Weights of a small mixture-of-experts language model, trained from scratch on English Wikipedia: a variant of Muon for the experts.
Below are experts of layer 2 (counted from 0) of a mixture-of-experts language model. Rows are named router (the router's row for the expert) and show model dimensions 0-191. Each number is 128 + 24 x the weight over its row's rms, rounded and kept within 0 to 255. Numbers have three digits each.
Before each expert's rows: a language model's description of what the expert responds to. This comes from a sample of Wikipedia text that the model never trained on.

# expert 54
It responds to: Last digit of years. Final digits of four-digit years in dates, career records and taxonomic authorities, e.g. 200|7, 199|6, 18|6|3; also century, –present.
router:160105099135116148112118135150122113135148134136147124149107119156129106115128149134114157184115093100159135119110112151117122081139177144149121113125147118133150140142113118124124118130131132164153128153094153105132130115079146141094137107163116130150164154111135152122134111099178137085078104097142111072107154109110096146069144146158121104135122145128112118076126132118085128121134107135155128139113158147162105121067122093142124148126148116121142122086104144106109116130152157116124146138110102186148162101127186122144102142065114143176090133131157128131118085116079078099

# expert 57
It responds to: Inner word fragments. Middle syllables of split surnames and place names after an initial capital piece, like T-ill, Mac-donald, Col-or-ado, Raid-ers.
router:101101140152100114149115082141154131126158127104141181144107094097165169110155141116108091114162128118162115114119135135148118136123162100102162138144136136115164154096129130150108119144126134119088121171139139133104117124146081098166127110117122168137149085110147168122105108173124143085150114106127086093172164151108124116123136121156134122130129131132140150156128122106081142154172121097144124129143128133125150109110098195151053096147154113101116130077125084146123102095098126151161128128115134152131139184114127100101095119091147115139125124116131118083121135095134165117

# expert 5
It responds to: Mixed function tokens. Articles, commas and digits in lists, tables and biographies, especially music pages, plus infobox words like information or Saint.
router:099145161103085125157147148084088099090103099157106130124154149127118099133102084117153114096095164108115093152162156114096162154100109125159135121126160099127125148125126115167179118117156122105105151088156143130116149092124101102123100091134100104113158117149123154159085127167124153146121152145142159158098122151131134110150104109111151139131098111107119149136148162112147114105099149151112160144152121148092158148139153117145144099140150104136148138122148173088120126175101100163136096154106100107138101094171104126098112132144116158099143104096132155157151150098159134158

# expert 34
It responds to: Foreign name openings. Capitalized first pieces of non-English personal names, mostly South Asian, Turkish, Japanese or Slavic, e.g. Ze, Sha, Kaz, Ash.
router:138125130148171152094174108141152112128122134135123166143115131138121124145154116118076158119122124162124173132091126140140095139144123137144103098157139131076130132090164114165086078131106134131150149108114102122131116137103088166145113159136136165105147125110148148130134132136122118161148111139114134118117140091144141112084165121184135122107122196145193123166124076128155093132130144092143070147112100143135125127113139097127121122157140131134141090120149119085111142083099145109155114120169144146140150137081171152163122085140182156129143138104132127151129142139120173131

# expert 42
It responds to: Consonant-cluster word starts. Word-initial consonant pieces like Cr, Pl, Br, Gl, R, G, l, mostly in genus and species names, e.g. Crateva, Pliocene.
router:127130138125135110132146163136114105104114118136159147134128172127127108131100071131101098133149179109122130129142128136087159105110098163118127110153136131096140110089103139132081209110124114108124184141102146116112141101129114137114102110135116121136140105129147094129110111131102132172127137109148131083141121097145114109130125134120093170159123169110172120146118133077084098133167137134148135128164108172127109102102117160125116117160084109156136124122124139092113086166137167119117138103174118066124146098141122156123137155180116137129158115096060110141145110147151124115

# expert 51
It responds to: Dashes in scores and ranges. En dashes, hyphens, slashes and periods inside scores, year ranges and compound names, like "6–4", "1987–1990", "HTC–Highroad".
router:090163145099097115166151148078100123100103100122136124125159143121113101148135109141141125090091184106114116151168146109119137136106133092150132134118184105106132163155117113152148143119142125109098154086177145152102157095149103069129100093148112129115141108119128153151101125141132148126110141153128173121127158153135145124123102129104172143142104111091116153147143137131130091123122152160116164141129133151124152162140153104143142130143142101134138154129133156084132124151110075187120104130125107131132128076191134109111115119121112144085138114103127182141138159135168125183

# expert 4
It responds to: Sentence ends, place names. Sentence-final periods, zeros and other digits in times and tables, and place or group nouns like America, Ireland, Women.
router:103149159095092129159143151099092111091105102157115132124165145125121094138107094112155120107097166107119089154147150111096163144086112126177137120122161103134115148129131121170150123127148115106099159091157136154115152091134099092121109087127094105114157117143125145147086122146129149147121160149143153157103118146130135108156112111108155147127103095101120155146154157111156111113102148150113161150153125154085150151141158115157147103147145106137139147120140169095109125171102099165139099152102102100137095093169102126099102124143115153094147096093135151165162151106154129167

# expert 8
It responds to: Place and nationality names. Country, nationality and place-name words such as American, Canadian, United, New, York, University, and == section heading markers.
router:149136095129119118131166139114118125139092153129158126135109132074139144121079140136151168133132088127159094166088129097137144119143168084143157142172134136142129139093163142105136139130161150129143111153095130138158177134137173145143114110148102094112109106124124117121109091125098118126117117138126106091128125096106161136167077145117151124141128140122067125103131114181123140126204119115125124113104146131102119104150162162124114119108120140158141116107100116086109052107158158122114181135118147127137115127096085147163090093143079083128130130128110149113137146125139133139

# expert 17
It responds to: List and table line starts. Line-initial hyphens and pipes opening list items or table rows, plus colons after labels, as in Genus:, Born:, Species:.
router:138166175130100174122133163099130166108142128152105090149155162082128194079108104099144136112133118125114104144106128184095151143118099133144123126141159104154134118139102169135139111115147098133106136110137149143082206140124151105151130130113120152115151090137141167153106139127140128108092138142135085179105111152119143062143107193128128176127116139121125144152126149137127108144112131131165094155134103132127127170138109109178101123119145100127136139117143131122177104179122169131145121145120143150156144124101156125122125133112095148131177117134134127151119127126130097127

# expert 36
It responds to: Word-initial fragments. Opening word pieces after the or a, e.g. th in thrust and thrown, Sp in Spectrum, s, d, W, st; also first.
router:136146155154168160089159151116158124133107158106145146158127127116152130143127130156114148139117133126108165102124135134124146144133132133120108134086067159120116111113118124102102128163127159109095114115135136106179161150168100154157121190168150119092086138132161148104103127153101115136074091113098123094158155168122157105120159124121140111109124139096133127137134099135114154093177180107095126116131150155133154100146110103115125175138119130087100141117152148163138124130106123121084134151100109113103162171124133175136072158121135134148170145165138156124147091136102119137

# expert 10
It responds to: Table row starts, months. The pipe opening a new table row after a line break, plus month names in dates, e.g. June 18, November.
router:126150127099141121109159133117143110098103122130124159171160160135141070174101084106131114085112123141135137101133140110144151134128104162121120150108157119116135145145159142185156152100184111114117108105128158144116090108114089129119107105139124119160139127143114171131116166125098144118159106124088143193141111125100123168114126089120168104108111101110115142115142146173111119143105108127135167129143158171154126148186138129126132074164139113141166172096162157105127101119126136132106085086127074116164122102150115141105122132123090128096114126127138107093155124104116139133

# expert 55
It responds to: Sentence-ending periods. Periods ending sentences, often before The, He or In, plus heading endings and dots in abbreviations and decimals, like D.C., 0.50.
router:143129103142137134175134120126192110111112113156135142149149131153139120147121146154122169114121124099136088124114112117115169125116146102115127126112141123148141150125148125156128124133159092106159151128154141160165106106176190113122102136145106111155146111154122127144140160150170079134143119143152166120150137116127117105162088133150142134078138120116093144123121126093144098101116151118099127127136121099169126124157169067123146134155121071145108155151123142144156154182110091166141099115150181145145109106110162202114105129088160146101125118107107156089114130101143114139

# expert 22
It responds to: Past-tense main verbs. Verbs right after was, to or a subject, mostly past forms: made, used, released, brought, finished, based.
router:130139127147154131100116105137155135190088117127123129134118120149117098133128162107148129116139062164179094099131139121111100106117117122113179126126095129110140101106099119095147109131130173134151095140161083118131112170122163124149120141110148108118136126159153145123128123135124122131090096108125141134120117094144097143144152142141180109105158105156142148128107160154142148186126154121111112076100088101136137131107141160138166163134156153164110166137157092123152117096118123104133106155086104118118160112110167150096120121129128083193084134168118090160151120132117107131

# expert 46
It responds to: Digits, Cyrillic, Greek text. The digit 1 and other digits starting numbers in dates, coordinates and tables, plus pieces of Cyrillic or Greek words.
router:099158165095087121161140150094090109079099101153109116128160146124112097129106091120157120119092161116117102150159139108102158160099111126157132123115180101124119142136131130159197124126152113110096155086148133156118153079123099094124108098137098108121152118151119154155087133156120145142116161151142168151100121145132131105148112108112144134124111124113130161134169152113141109106101155148112178147152128152097151150146155114142150107146143101136147138124146157094116124172105097161138093154112111111138099096172107123101108135138118153090140103097131157157148153105151135175